Weights of a small mixture-of-experts language model, trained from scratch on English Wikipedia.
Size: 8 layers, vocabulary 16384, 111M parameters.
Experts: 16 experts in each of 7 layers, a sigmoid router.
Training: a variant of SOAP for the experts, 1061M tokens, 8095 steps.
Below are experts of layer 2 (counted from 0) of a mixture-of-experts language model. Rows are named router (the router's row for the expert), gate (a neuron's input weights, with its number), up (a neuron's input weights, with its number), down (a neuron's output weights, with its number) and show model dimensions 672-767. Each number is 128 + 24 x the weight over its row's rms, rounded and kept within 0 to 255. Numbers have three digits each.
After each expert's rows: "mostly gets" lists some tokens that are sent to it at least half of the time; "raises" lists some tokens whose logits its average output raises strongly, later layers aside. This comes from a sample of Wikipedia text that the model never trained on.

# expert 0
router:109098115139122121123144069141118101121105132139101193155135112115110107132083171147125101134104146106180141096143132121163121099129126156116130110127156121124092155077146148106141096097134132180157116138147114139136149166165132146187100142114140137117116116140127150166153133131102155128
gate5:115142122149102129165167137183094112148154167151158146108116116184161144124118153104128114162168096139139123163117114120119089144084136104140094141137153125140144117122131140137089131144128115107106116145148126126138113111120150083155144093123147096121127138137125110113134150153164104108
up5:169099135069107074146173143124135159100141135145130144125134084153116153091175118154079121155098135157128107103126137146111179114129107167157145090110109103117132121128113098130104142150109141129117131151125100132136217122151152162109080142131124116150113133191110107195140110163124131136
down5:138137103107149121079121133154148131128126127156105115114135154126141138107115210149116140122106071163155113107114136146164127147167114082118114107123136104143132192132097114156144090111099091085088129120139138165109161143119095113128188162088151186127120115155165098114094116181114157097
gate6:147142125120148163124119140131086152114120153122182142094172141134139139129131142154124132147086114170118114148117119108155145109105140120124125147144102144135096119144134155142117086129127122133146129101153134145130168122151107146105115158119078176125103080191102068130128152110124138168
up6:123097103104128152102128135100117129149111151128134112123142149137146119143157166136145099110122139118156165111119131123149120127159120166141149137139121127112142093102121144076111193132124112152090103124118091108146118141166130115062159139106159130101100099131134099150102162099159143092
down6:116115154125112140114121122148168096104193112077117132100151109150151136095110119155138135102164103145165137128116142126091080110124150114109139130105115133149123107127175153173151126150135099124110094150149100109140133140081097110173096107121130131154147121156129147137118159141112111147
gate7:109107139129129089173168138133101135145129128110141139176156103169122140104171143157117094115125135129153134086112089119158108112085111112156120105118135140095096131147092116118153089094118102156152112086101113112101152106145142140178110126119129100139081096183109111154130111137125128142
up7:103106091126130127165123147178138140110131142176131115142156135181139167131128098081091151132137119104121118132071110134157102153094129135084142123151154138111128193095131138166166115131148101153139115139135105115159105136119125114129119118124113148130112111145147106137130147126116153157
down7:103128173124124161145124168152125122173143135111125131165102157096098145127125150106139149138127109127133196091100089114105087147119144163114141125179133156138126133149122170162105112141101146144122101084145128126120100106120149126127140135143143156136142134131091100156110120147159156121
mostly gets: " |", " ", " /", " —;", "%;", " $"
raises: "\n", "1", "2", "3", "5", "4"

# expert 14
router:126123106142133084117135121103126121096117125130141175154114128160143120121091129140097105118078116122139181129166115145121109107097112122133094126091182119102128098122098129117079165157144146112124143127149115154098118110132105120142137120133134135125108115078126082140155138109147130091
gate5:171102148134189098134114130140117082127116104153117122145131133124096156114121120157112141140166158117122140152135074152113117174137126167090123156122092100138124134082134131173106154114139113109100172141131104128080133127149106114129135153119102155134106102149160141092124121123149141144
up5:123099148101104124131165139144090135150150141139146105173120144113150152160173088098111118132162133138140137162082152087156107125107092112111148116128122118112125149094119119165156137137079146138126131119139122136121130126142106166133123157144112110148120144138138077133140141129132166119
down5:094116152171140164133143121108079109139104095142114139133112135105125134163115137121094137126110139141076098102160162130126108133108109070131131143144133104107122141127097172122152098140139217137152133126085134144165140124166111127157076108119156110124127110121137124107124125159133124145
gate6:105110181123194068113146109136152126143164132115104143151127109146123120159098079156154116127121110193115098116140109136160126187182145114121103094114134148116107128140130132164085118109147133152105106140118152135087087106107124144137194128086126112156136131145065119165094085107133174133
up6:125141133115131155130116130135147146114129144135132125127137108130142113108147105128107095107146139129153172114136152168122132117140146086161117125107159139107129116159124144123149136167108134146133160107106127154136111147130134100115131112168158134132106145116128159138139171160146125191
down6:165170159120111148126142122122148141128082163183094175135133190132142133107150082148107081122157122108111149108094147135138153110124128111117160171178099128120107165112103117129179129134110086109143120126123111159105129129114101127159128118143125121171099104105144142146115090123130087162
gate7:106132148114144096141139132125121133157118108116146144121123137118130131133125127135102136104127139108142126108110152143133107157156089131156115116135129098143089133130145098173102189144117075098156099128089116142133168135159099106153091178116106122132136141089134153146162155094119131111
up7:150163137150155146135148132122124144063166100126174161103141146143162121133114114104149136094106042124117132168123112127148127159130140092125143163134111171105158141115110119076125147149155113157124134138086112110131155127098119116117145132165171107142143077108126131105118110111156102136
down7:098135153128098147122163152105105122124126164153166142117135083145138107150089129153112157150135125144102103110137132145147134132117086104121106107146146117138150145146161120132113159171129101091175108144120156134083163138118113099138146156126122165127128135129138105092177191100144160096
mostly gets: " (", " ==", " ===", "\n", "(", " century"
raises: "\n", "-", ",", ".", "–", " and"

# expert 7
router:165126120118140070130145104108122116081152138126131086112111147136160141131131139119120158127156194126173113144122108120135147078110109138124169118104118100143156165142124136137145128134153176129145152154137117117108120137134142161137150173120088116129083109140086086132147125170162124137
gate0:152122095118178153139150109114145145068143107116148150158149133118124138146095153111154122148102120129191141164105157159121159143138109169119139101110140076163107130149082120128075157145104117169135116095193094135098170127123161150112118132075155153108138133124108125134157105152131158178
up0:080152074125097125109138124123142131121141131140118096113157121157111114158152158164119124095164119123137104150094084120125192167110098121126141111087087120157090124134128150137130129127128081146152155151177100109124112094154130114148125097149188105133152158096134099134178130111183123107
down0:135111145113176098170110152139156130115172106133152151113160159129104169097168148130153134144119166196113116137129138120157073095114132103132158149169084138121130145143112113124122138104159158113155160150101153127117150084148139117168141163128140069091095114172145154146142131148143078137
gate1:179146106142144108105123153094189131126152121137113186148110094142095157108128107177122085128043147145179147118106143138160138153117137152122132126144131116105097121120160153121125122143121137105132155132118153093155126111106138121121106130124141097090124078128125174146126110126126108159
up1:114139126120104129120132137108097115144135143088166129112119116146137156153124120169156114073115125158125130121185124158134119125183105133158130113163145124060171094141095157122135148117112187102134161103144127154126137108144090124142108130102110131138129152153159141140154174126123123137
down1:137131149130151107138179111133137139171123109108211118136123082167173083151167135115173090095145142134161151091129144150133135139142136124123144101135135092077075113091154172134132108074118133113114095118131079136118144152157157085102130146170142108110125105109138148170071092121166135135
gate2:118109150124127139109185116100121099102096123141098112134114118086142105109156126124134134143165109093140164149111132150148104128119126127105095106093152113086128115106152070114051134150123165128142145126164123158146142122093169135154110124101098113126118126138117179158129096171180132100
up2:128139110117144110117115147131160107120155132179165116128124116093139085109111135105126142156100141146111151132109132191148081109098135098134144089127152141095168109095139144101095139155177179135126144134122096128095152096148114115132162132155131147121148164142148149149142151132128125148
down2:129126134166125128102107126129132075120151153155142138152147091135180126152110165113123161140175077097123106128166106142169069126127130113111087130166114105109145154130092109122122141138149116131152102104118158148141158141128121157110166119152165133126112144116138091122120158129139125137
mostly gets: "–", "/", " New", " t", " un", " non"
raises: "J", "c", "g", "on", "B", "M"

# expert 8
router:124156090142150148123189173113138108134119144091126100132141164165095119090111140139090167107071136116137166078146155081161116158102198131122108111107142143063145069143097151182102086145104131107081127155176114147114162110171130106124103140113118155112125132156117138132145148168126125135
gate0:153142118138159142137108139171087155124100139161103116145149109132134067134128107134112142104106153082132138095094153120110107146143141166108115187140155142128102135128126133149152190126110162148100140113132157149109063087089164126137133151104125143136083090128163125096127105142098150146
up0:111116126106117117112131131085154129143151089125120142127143134101140123155136120143090139151172112139148169152135129113125151149120129131092134161164130148119122109134110151170107135100115044113125110109159138141161102144142137118150130112145131117103118115140108137128124140155119143112
down0:087092130091127116144110111116138090168154102138109158139139158107115082127151142155068142122143165110132119087150125118162154149138157133074089148150173132090164134158139086170158119121103123135093128124155117111151116095093146133098100117099139126099144104133115114156073151073100105138
gate1:129132156161127124155153097155067100182128137125083110137155109150115113135108114155105140102118094162110096119163141112113112134118092156099131115131136111142151146110177119101130129161131102108178117071161167157155068143109164110159119112117124164116100088119155135114116095153134109115
up1:144110081143108122209103141136118121121147142158100121110106110123110137185172125119081166146145179113122115064158153154079132113120121106120131121109114105160149156116078178130113105107113119138125056150190086171106119157171153181128116081134107151102120082116160161113109135143139098177
down1:166143114165145157126148143152104150131117169149149137126118143128103152101119151164131101169123088131136091113093170158138173117156105131108128127116116146144119107138149181124106133138130135087150154132122123146154146112115113113093141201124137106155150144138124132165157115124125126152
gate2:122087165153110127149144121081120094193155132160098161086163124170136163099144127103088130102122164122170156128145132148130174155130105101118133138104127152107140112140103109084085118147137162152125122145132128201113137098121118100119127137094126114112137121110118133157139173158142139152
up2:133160121101132088125163131080135154084181113103146114129122124161132121089124140152135089127119140109150151149149140140146106082119132137144129096116120104146095142133058125114102092145099140128145118137114088079181123092129107127167112134133167168129117118127150151111134081116101145118
down2:098117106150150086105107111149188115122116144096142137132124106201120130096133100060072101160150145140155167129113106135098099121088129089139102133146099116084129146123129115145129100102161103190135132139141119152128107077118135150117123157163149126100158129123156144172086131126159121144
mostly gets: " University", " City", " California", " College", " York", " government"
raises: ",", "-", "'", ".", " (", "/"

# expert 13
router:145141148132172151137134132129097077098121119140098098152113123141103107132153145155138137143103113095161142145149132130136127121136140134137104136127122094112139123126115153108134166127103133147146105133116100155088077123168129122136140108129138128127109107165130107114147115109126111085
gate5:117123115132119161110161167103143150122116170109103121126118143128135151135133170106098117114113134106081123168134119123095110167125111109129148169079136096111154083154149117126118101146137166136129104170121143094142152102100153096110121169153135114144102124113095158154122106087117105160
up5:164121130130182127132118138167138129114153121116152115137099122144135160073138143096115127162146139106071127142117121148135180135175148114100120178155184088087129146093128084153151141106115156125115113136099152097148090142116078107128143130109090131137118125136125085159122138158107137101
down5:098107097118116084172129109137114133114088117101130120147075147087142141166098093146148126135115155147168132135133104131124122150141161179156133156121101153132129133120124136149164131078124142112157112146119148154123136133132098152144122175113122145114142097140095120161152169125115086108
gate6:101131133139170136108115175092147114155136156159146148160121156116171151121123150149089099129088138151142128114116158127122152094157159177138124127098103083156148122098141149182090075172147138149189131130149093095128107115117141130136179130124121111128125121103142095141137153131110165192
up6:133152129144139128095116146134130093122153126132145112140186142147126129108153133139155127104116141137075123121120143109099172079183186073079100140111132132123128154112163130119137122101165128139123125120151147125075088113162117127121102093110117149126123125119124137148156124152108134143
down6:156122125130136117142143118156135136115146128122052115123149161120095121152134121137130096142097137083091168074140150091110129126146089136147092131118118168124129128087161146130136161137103161166125126083094157111143141121152095119133157083105114109147148118152119112153141129156112159121
gate7:106109145095092143121126145081117143147116149132127152127143106104127166173124164108125105124084124113146098149151151158115119118127106142155163137122124120155126077121097144145188123123106101114134088115168142104135177134125102138151132131130123119156152131143139137130091133135084113138
up7:144126119147123150126131163105178141157101111078112109142127113147136090093119092119154151102173063119112146126138122120110164126125103148114160110132161154132133099140170130102093138114148121120117109103096112117126103151116120111127113101116111117161123149132166143167152115163107138142
down7:128133166102112127099154112084115152143096125146097135118113148118144134122103165093159138144104078101120110139176136126161112138146148148142148120169129147144089076116152124161102110120144190115101134110155127130174143140130053129120123157129131181100118097102149139128117121123095130129
mostly gets: " and", " was", " with", " is", " as", " by"
raises: " a", " the", " an"

# expert 9
router:149153091103148099118133161121072098131125123128117108137158156116113093121097166181109106155103108102138119147149183147134123110110151128108152098125125091074139162144142133114096147160143115120118104142128075157130113153131113143157107113182124183095105142123157121131128147099149092094
gate0:158155123170178083143113126123125160130134116134110116142123108126105150112148124095105080066116091115134154119130120110123112140161141129204172136124102139137107137109115122122132149125175122121119086118130092144151133135134133111088148099156104137100163106123119073160167158096123114118
up0:176116127142102152098113105101129127137123139063151146112158104154136117125110116083168102174130118113118157142131148163146139092148122150119124167132117182135148141153114133134126141127119107119101168146113120116146174145098118095137147133100133146127139114094104087118158088132192145125
down0:091145145148102122103116152105110156160137098170085107129153089109112158141152123148109132141157130122111106118139130154151111098174066113114118103153112101104115144159117174106120111136139106121173115117120172140114116162135158127092118168134110181161108132146107102143163132117115177098
gate1:125130114124109113159116133149115135123154162107133140159156144179141135159163111119121092170153119141174116131118133119143124136094139114135141122093112104159096143102118140135143086155116116132116118113146146105170127152112144129128137110188140117147128112123176152066145122150140120130
up1:109106140155110145125139124162120164163152160132124139119141098113107141138131139116147114142193129099147103187129099087093142137104144150112090154130084120136125099130123087145110121162135158113191147135109157095127102127060143136171144127114121153117129103084122147109128098119157145115
down1:144127150123128106139150135111132121074159151164119154127133175143139190150150144149125086135103071130138123125132099151136178135146165111103128168106130121147162135120116154147157148115121138141086131181183134140133148158141114110110138164105158133083147098093085132166118119098131113113
gate2:147117127121139109110119116100101139179118120140130090140178124162134168116143116113102113108160174114130149158102127131140134118079103152111145102138154093120144111096131145122162147144157124090154078104133086201129121135130107153139110160161102109134111103117157156095148148110128145131
up2:141092089144147092132115102119145088102124107128110140099118139169116139079182136099074117089130083148145135158125132133133109119123131110125141128123097136140094177104140158117153134124127133146116150135149127119132161152109129115089152181110146136148117115136125105151126108122156173113
down2:123058142126099084113118146120135153130133112109093125143141127165088138144139146140112139132179128101118141092133113128142134124167100115132107167098138141167134129120108139137143115148132131144164089136159135111126115098096131149145153154135217120130120162131127150165178142108128131122
mostly gets: " to", " will", " him", " married", " should", " member"
raises: ".", ",", " with"

# expert 4
router:139120134134147108117120137125122131096145093097102064112153123138152133113151162105127127128127125104119120148136146116151170090099116085134137120093143149123141127145087130169114104090100142137113135166091103172097104116142117181145127133088172163111110087136133103143144131158175083111
gate0:148153098209099156145147129123129131123102120116111143135105172147146159140157142097149131138166121078116142052125124159113128111145119112128156143119164154154122135108126150139144114117123152127135090138108115124139160158144155157148113162119121128097148133176150100146139147152154150107
up0:155114128144110118110122149140141158136139105124147167086108116148100129145133070157096135131142144158124095123136124154137128168120088131116163159118120103073144116138132133140138136161102177112134125104098154126115125124095137136136115113101153155145114153113100109118146118130125178137
down0:173161120120115092163158110129089148143134125100109138149105149128133116169104090130125168131110097122136142136114118150131117115191149160144125146088092143094155087212125126146136126130183098123087129168100116127099156146111145114139158153143193123150113119127102125153115096095100136141
gate1:133143108123154140115098152096125153113155160176114111077116118129149146121127132167141151132087115153092125132117144105161168111151154115101124143149089111106125143142133149128107115135105112124113152112140122050154151137113181120135083105135113099151134136148077127107110132134088119122
up1:141130141114119108183154088113159153143112130103122134083101148141141099128170164137125117164143154132143162099151128110125097124154075162138156107153134097142127073144121097159154185152152134131134143136151130169137152111123149171088132122179132151114147104149122138150157101148190109106
down1:159154155135132118165148120115127085124131141075117190120136140113128144105109135104143159085103126156117170134122161138154117111148110084127144134164147118145114174116142113093140152200093074126145148139147123133126149160125129137116157155152099137131074104136106129153115129152115097135
gate2:132099117149144145119171133110110119145132135134147181112114097136120105092162150101165136139126114108103129158141124178138113109117160127131151129126132127091137118131141153121157116112101125152141104137108137100145147163154165121153135091138122075099138138122141092141120150151143088144
up2:100135147130178122145106172117133115143135146162093118112123148103163145117166100134138111154099189140135174109124118104150103118140161117122146105066143108121141111066140172096167131138127140171145121149099112130109113118145133126120115106171117111090078113117136144121125120136157118131
down2:096148117167181119134109146123112146117112050144091129105140138117126138125138123149127159144131143081156142150105125111086133115138147102103132117132146130117138118108117125147086114149139198112143097188152120128102105143110168099142123117125097115113159094130142132139069105126131087090
mostly gets: ",", ")", ".", "),", ").", "%"
raises: "\n", " |", " and", " but"

# expert 10
router:132158100115139136108148110080132116091101140138122175115140144178106133140112180129139142122141111107109116098102141149146080137096109143152151144071178094120102112102169141125097118063086136157099103142155133151109130115134143123183113142123181104131128129123119127134127129122137110111
gate5:156174127134107139087101114119150133095128121109150127133140143142101155148124134170122099113130139141102183104130168140107157121143099123139112116112125124121131152142193130151151101126080132117112127136114138122113138164136159145143138136102133135139127141136135121112131112113117146167
up5:093152150114099139116110119142132122149162140177109148140118135167103134155155133168120119138079124144175139090126135161082144092103142151160130120114118141114109132140116113103105142104086128099091183117105098126123067137137148113163127120139117143129132140126119109105145133121124130123
down5:112123130120147143115124121130143125139160105138128108150111122126150117120110156108142142158121117146149130127131132150124129111121118107158115086157100120124103172174119120123154132156127134060114148163164138135146119102162108149162135122136173091089129114094114113087106131101169161096
gate6:151116144160138130150163127155167097125111103098141104157101090134130105113177127161090104100138138114147141085102139134095146177142167149146142157125141138117129122101102107138136141104100072119166130099146139141135140138118142094123104161109136138127079120145161162134132167166170090150
up6:139187114115166104102109122090157108098135119128106152160124182145166139173152158132120116095114095148142188116157137134131137117055100137093148172095113131110127131132112110138103090151148135133116135138101129112103123134141128099112160141119157152108113132144110111135121091133140108165
down6:156121108157136118129108147186133114082136147127138124098134180079125157132098134124116138100119141114178125130133140131164109154137153143088109080122138180139145125113167117148110136124116131105143133140164117161121149166145127127169141152131120113142118139131100112136143105150131103135
gate7:165140127149126131144145118102170125134105109125096122133144116098146114220154145152137113171155092137159135104142125132103126129130134084143137186133084107101140138117110161144127159179141120144170126158147096145156125139100144119136149086161123073110116101169113150106120122119155144119
up7:111159138137112098086169117127113127130109145123106162137137124120130110136118150122114119108106146126147134115125122121130171124094132140100151145099159128081112122088149190103154094104133139144176139106160144142105151140121157165129132131095124126136096152123149102103126136118100109107
down7:142137098117151117104087120100159105142124119119159082136129106120170123143121155173104161161120079131138103138167116130139112127096118095112132094114171165160074128114160141088131138126152153144147124104127144107175133108110123106112132128160155085165123159129120129118133136095123099124
mostly gets: " –", ":", " -", " —", "):", " :"
raises: " ", "1", " The", " D"

# expert 15
router:200126096152142119120144116138086119122135173079106118136131159114114108126139140113147125199106141148112139096136152137151141096118100103125139187111158096085108136124140135086110070110118130152147131139142113161096090135149167143137151123087139135104105108104119118114132084167132129093
gate5:176152128148121097153103114147078178163087134105091125150147084110142154129152110103141123170130129134134128133167081130116129100198109156123132107147143158094100101137045097152128102136124126175095119110140137114130114128136165160143135070119177113128140151117143150147166147140095133132
up5:090136127121120117094118110145139129111105140150174145130102169117128114145125140158138124104127162142158118147127092128177098112095147141142126104154150117135108136125094127140140115111127105117133150168088152144118141093149144105147107109167174117134157137142148073158149121119090106125
down5:120084163110157154107132126108136152114145119107173120137137142127085105135113136173115110154137126089123117126167143130150133119124132125104094124104101145172118125101134128127159151138122134122107123139146130118126146148177093131116131128106110127124107134124114106127102091110103114115
gate6:134141106095128137141107113094105130134086203110133099136147116143077149115141113147121113146143131152114153168169164117107134105130117101143108159108167091088131092108123130101135108119150120131085169135131122159158113123128086086152110112088104091167097113106137125078105115119109127106
up6:160123080127098143145112117117107185143113143150133143118116166131138115127120102146142118116094119114120083142192153142156138117107107153172155106149070130134098075114117130118124130144138137123087136097157166122123130102177124099126193147143156111114109135099151122149117116115112105110
down6:111111121119103131130106162168120126128133153153112150150147134142104156135102130167141155140170173148116162148146092109154104096131114102135119146135166183093150092101144147102130118142142135101113135143181131142151138153087100112149145119124131093136087142151088124109117117128101155137
gate7:125168124158124113145138101131117156174182143116097131144138130139152186118081141112129140194113176145095106129143120112146124113102107124163162141090131115108109137119141103130096167130132121118142119099135154113084105116154144128124136129149155121142113131128178104095134129107162128154
up7:136112109115144142134104148129117095130147147131147091104110118134129130090140152141131139105109121127077144112108125146134097090166105154119133140134127101073145124125129147137080132083142090133150128165104130148120091074134142106140137113148137131109152106111120104144191112092101148129
down7:055159122154163130149123119154094078119104106104144104123140120136085132161136141111113103137147156134180133167118159098103142127120111124142178137102114172125175103135164159104120175199135157110141162153114095113128121117100105139154108105110090132142105145099155099122184146104136113130
mostly gets: " built", " located", " political", " public", " local", " area"
raises: ",", ".", " with", " from", " and", " on"

# expert 5
router:093133118120108096103144132135118130114122131127106167134117146155153116106097150115152143115108121116115130141117127113118173144118188162169104140125137140096180144162098112154099140116130139118146086147134136138134116108094124159112109128146142140112156140115113098121126156162138132151
gate0:144143056162141130099109104115152121129178108123137112108121142094119152099107107128108141127111140067127106165107134153110141125138171139163150132114176133102192109170147125075147125117122167156124130124098118112140130067104127157087140135124175130161112126118109128147099114102102150169
up0:148126133084095159160116089129093119103142111114067060124143171143103100104136140113110101133124135128116107125129110171121138178116129109153133092108081094113171141151146169086126168129168174172162115130160150139121131093122151103150119121151080136107134149148156169142101127071119117082
down0:140140142175129102156109151112142137118134153116107147127160112099121170134093113163102123130151107134141132150134152142133125103106130136129142124113152083115133107128114125104138095176175130156123150137117150150124129098141094117149120120110142159104108123167102106100075169121115133168
gate1:103140111127115129158078089141098168142159141142132129098144133129118114114153104127096113099112150132105117151150108110082108127126100107166152154121135125147121120075118110122163160117139127114114141119104165172106093106103183136119138126089102136108092105157141096107162140147128147147
up1:116156137135176102153144117127119118143123120094138104137123160138136114124118112162124127096130127151123138157157162106154102134176156156135168136148170115069121129128163075121113157087099119105061111148114114138176121149143117118137167088115135100105106093113086125143136140105107153140
down1:125148150086139080091126156131114142139162155110121102113098093142089133158129113132159137146127141135133124144074128111129117126140141103138094149120168175113123132111135150128144140083164140144128114122132115138171112133143139128132118081097162097111164138148144140132138097108136116123
gate2:139128147141143066125189161142087138143167185175111101089148103092137132092144134133125142171112107122119171117164146097120139173140122121129158115159137094086114125111108117138121166160077143143140110160116152127134158133159114136140101088122097084176104140154176121125138116143147098142
up2:180150157109095102093123137167152153139098110147091103143098140190132122181122113104097138141103124152135134137096138140161129089148144151151138100138146123166155130124126108119161151113131139099187112098085132129121111102101134150144137161108170156117155128107098100111149155119143121147
down2:159144109110085139128101133179157140135145124128083142154130119140126149129118118111106131102124171108107148185137103103112095141121135120124139121174106117123140140126105119154157124158167131101137133142179104114099128100150195099136164127108098123076119117091124153126095104116104173108
mostly gets: " s", " \"", " st", " MPC", " re", " '"
raises: ",", " or", " in"

# expert 11
router:156146109118139155104139114104121125135126179120074146139132139148182120171113150109190172129105102109099104119186145152136150105117152150119166189151145105128137125115150136111138148106112135086153110082153154156096105126176126116159143120110141127113109106131074126130132107138134152108
gate5:125140111111094108117114157079105119097143146121143120146086163084106152136119119160123126147123141091080101084137099164155146122141123128125110094141140155115134149069132151093076110142152127143127127143093122088143127111143146158101116168114151124108106138100111115118110134112108099121
up5:157109147114151149145174149091118136116115121140134145126139101159142116105129093157153130120152160129126134140146116164133168069128156133116166089116184121129145089147141122100121132134119161098126113137083125130131178119151091142101184088098164103118148117095118105120091104142171116166
down5:115129146130120103095135124131110109139126143115139086172178115088138175096124126131112104126117157141077096138127121130112155184115091165147144168162131147163119138124118117101122143128150110134111126170143180136162095110121135165131103106117122119168097137116132131120169120118116099130
gate6:111130177110119182145144124146121101095180120111100112149130120157148156090129108154121123141156130112103103135089098145140132110083138131141094143114120126139083149153163157080190156156105131133135108115129153198143144130142090147112119108139098082149073111080135162161132156102134156084
up6:124126117116124137149141116150156132104095122137145128113148145140149185133122111129098138093109138105129130157169133100118137158105162153172163106131081136078148123119128136148160116149082128107110136107126125193117164123106135123133081102158136106106166139113166163134156147126151129149
down6:120105117152106140116139151169095180125109175170110141106090148157126125112106124177159099152118138126136144112086156084145151104122108105127124137110142127155115096096144132123171133148128125184168109089124101102124141080167073142153114127166126129120094133100126139140114129147107133111
gate7:123132131101143118125129132160157160150103107157133112164141177122093147097138097140144121118174121094100145083149166116136138093144139101142141122135118117098153142092128097116116115129114136159151106117146128135095119121137139115122129144120157146112110144115128111122129139141137125110
up7:124110101132143149135124180169142112095120153121113149158134183131111126165152109140110163089144146150099147138122178181124134090149135128091115125146129135111103127139102126152144108104136164136117141126137134108123110116119115104129109109065101136098128123151124110064107120150102166148
down7:140122128103109162130129113101104139098096116127163088128131160122095129104118158128118124162158156090129083100134132164127104163129127118112131127114139148124129143137141102128111112134155132120110135111133105108130130095108084124157125128173146148123130103126156140133142122130155133120
mostly gets: " MPC", " JPL", "Personal", " Total", " Genus", " Preceded"
raises: "S", "===", "C", "The", "F", "M"

# expert 2
router:130176121118173129125161132134098103139145137123100141139182143158110114123116106134122115132110092130147106090134151161119096131135153140147149126099130104117164142107141154081149101103130124100121081144160118176126076141153120123115131121175110183154092146123068110127155104096114138139
gate5:108105160136084159160113118106143162160150125177091156076138085136135111129119136136107151128115164149177168129148126115129149138116142204126122133153151126106132089151150141149129098167121088151154112146147153063115141116144113175132088135074128086154088146107147163137105137124149126135
up5:126159156105114147142113152123127160109107092134141095130121112101116154121111111157115115162124099115151122155112091114142127162118090099146114140141112106140160104139107118127139101102143150125197154107130156125125131173068148139149103128183059084141109100071134119099154093156134152132
down5:122119146128140085126163061130138154168132093140168075163110088130101164134111118133142124149142192126134102090170159116112107153120106088102102137148126134145172110141146146132130126109148120124098119108139127107060128123124099115120167132126111132148092111105078145093182116162112101111
gate6:138148142141118148092129106120106147160105131176174117128114101123172165132152107085117148100155147142133089117108141133107173097107148129111098144128127152122155110148111132130135133132138120144134129114144151101147127125129143152129096137100155118124098169157150094132145105141112156158
up6:096119165104178115129125117152124171135131144111121186121148125162127135164150146169113141128070160100152145091155137138124131155088118124129162129134140131118166131130140094130122182112155127128151140136080097108144171123108143110109178143120135098122154175106150131122076142106121108226
down6:118121110091133140076134110123113119136146135159173160123179126134153093150170111118163103159156144135116067151143113101112118143121138134122133168133147138102147098151118122162114137110122120161136182107143141092142123127104112116156128093145094124097099127107162086144203115160128117102
gate7:119122098116155123149098101116133144154130132123143109139090142088146134114151159121144131137115082121156133125143096115141113146085124162097124156115116143133139102151154115148173126115091140085119154160112117138111109117134124141131102158133153122133092201132115067118145113098128112104
up7:149165105098145106109130111170116129082136136130165131135133147110132114149145139151142095105170092167181109139130122179122099134095151116136158133141160108140111108143136128152140183118139108126144079140135082152123110097127130099126133151127134153131140120124133097125089151134157099159
down7:101141169125162129160152128144149153116140101097156177084115140120118110149107110166115160188113150154137138122129114122132113126167126153150124138076132155124073126111163170144115127116130141173161092153163092165137161135088101105098127068104081119142109142102126102143109113072107133127
mostly gets: "1", "2", "0", "3", "9", "6"
raises: "0", "8", "9", "6", "7", "5"

# expert 12
router:127121118093155130101120125174126110107120154152121151124127145137135114104085116148123111109146160111103135106135150153148109081128118161121113163129155097122091123090155166131118096113121125134167139111137073144107065150130107130128114155142118158136111148154126109117127119163163113102
gate47:166115131141177161135125131110160103076152134150049168136105108187112165118131142121122071106107119146146160153139097125123159097148112109129125130099148132089112153139138108182177092141131089132165148162167146168137142146125125132139135132116118109100136101093142118158144116118122136110
up47:116134132120139091125135134130157177161166138115136116157128132101130119133139083110131160094159098124123105168158103141123113119095110120140132125116129179141111125122154126137104083100126136109120154093113149127126131159125122117148141118122124157145155089140111122144118122104150145149
down47:130117138099119115173175145128139173118128147099140093173097173114106101130108108141153124144172099140138111091157103145111161092121137146111125133137122158106135152104072109084108171157138116142138144102102136118161138147141132129129099144126147187125103115076101132162082077144116111137
gate48:174147110112135118141098151189113166142090132181134113147148112159163135146170153148119139119162125105170152139121083154128155184160133093137136158117115149109139116142091140061140139144126121183148138096078165106123125126097140179136117111140124146106146104176115116189114116149091087092
up48:093151124123105157125121134104144105121137164109146115071148086101129092113126131140104074122113150094129181108143117101116141106123110138101110096140117147090122174141107133134131150130137136093103146136157129130119121159145166126093093101170081110137138157176110131143148161149183139157
down48:127114161125150137179109139109102096126103118093114151119103163151135106155122088128142143137156174087105084133162118167175164148106121122105127124144117123136112110144102111089186151102122164133111111128133135111140152103073138127145156122189131125151126133125138102136134117130111119111
gate49:128111120137082126095147126124141146176120082145126137151148143141108114117140092114111151159131128143112109097139119073094133173136159128082117162115140131120149142164165139143143109103147143151091151095158153162093137139124105120101130125127113133125130110057096095121137098161109127103
up49:099149124122148126094092127124126136108144160130132084111139097130124117082141153124120146131098106157125084155113143127138118107133147136122109180100141115116131082140104136154149104109131106137138127111131087131148100156126104126086115097115122153121122140124108117120116109155096119121
down49:100100152146134124127094106092117102123115122125107109086127084146115147125148121149128133130083101123153078135130113160142116144130133110105067156118163106153153107128090138137141134110112092106134135158126128163127134116147096127149176136169180153101095154132106103109144152118126140099
mostly gets: " in", " of", " the", " on", " for", " at"
raises: " ", " the", " his", " a", " their"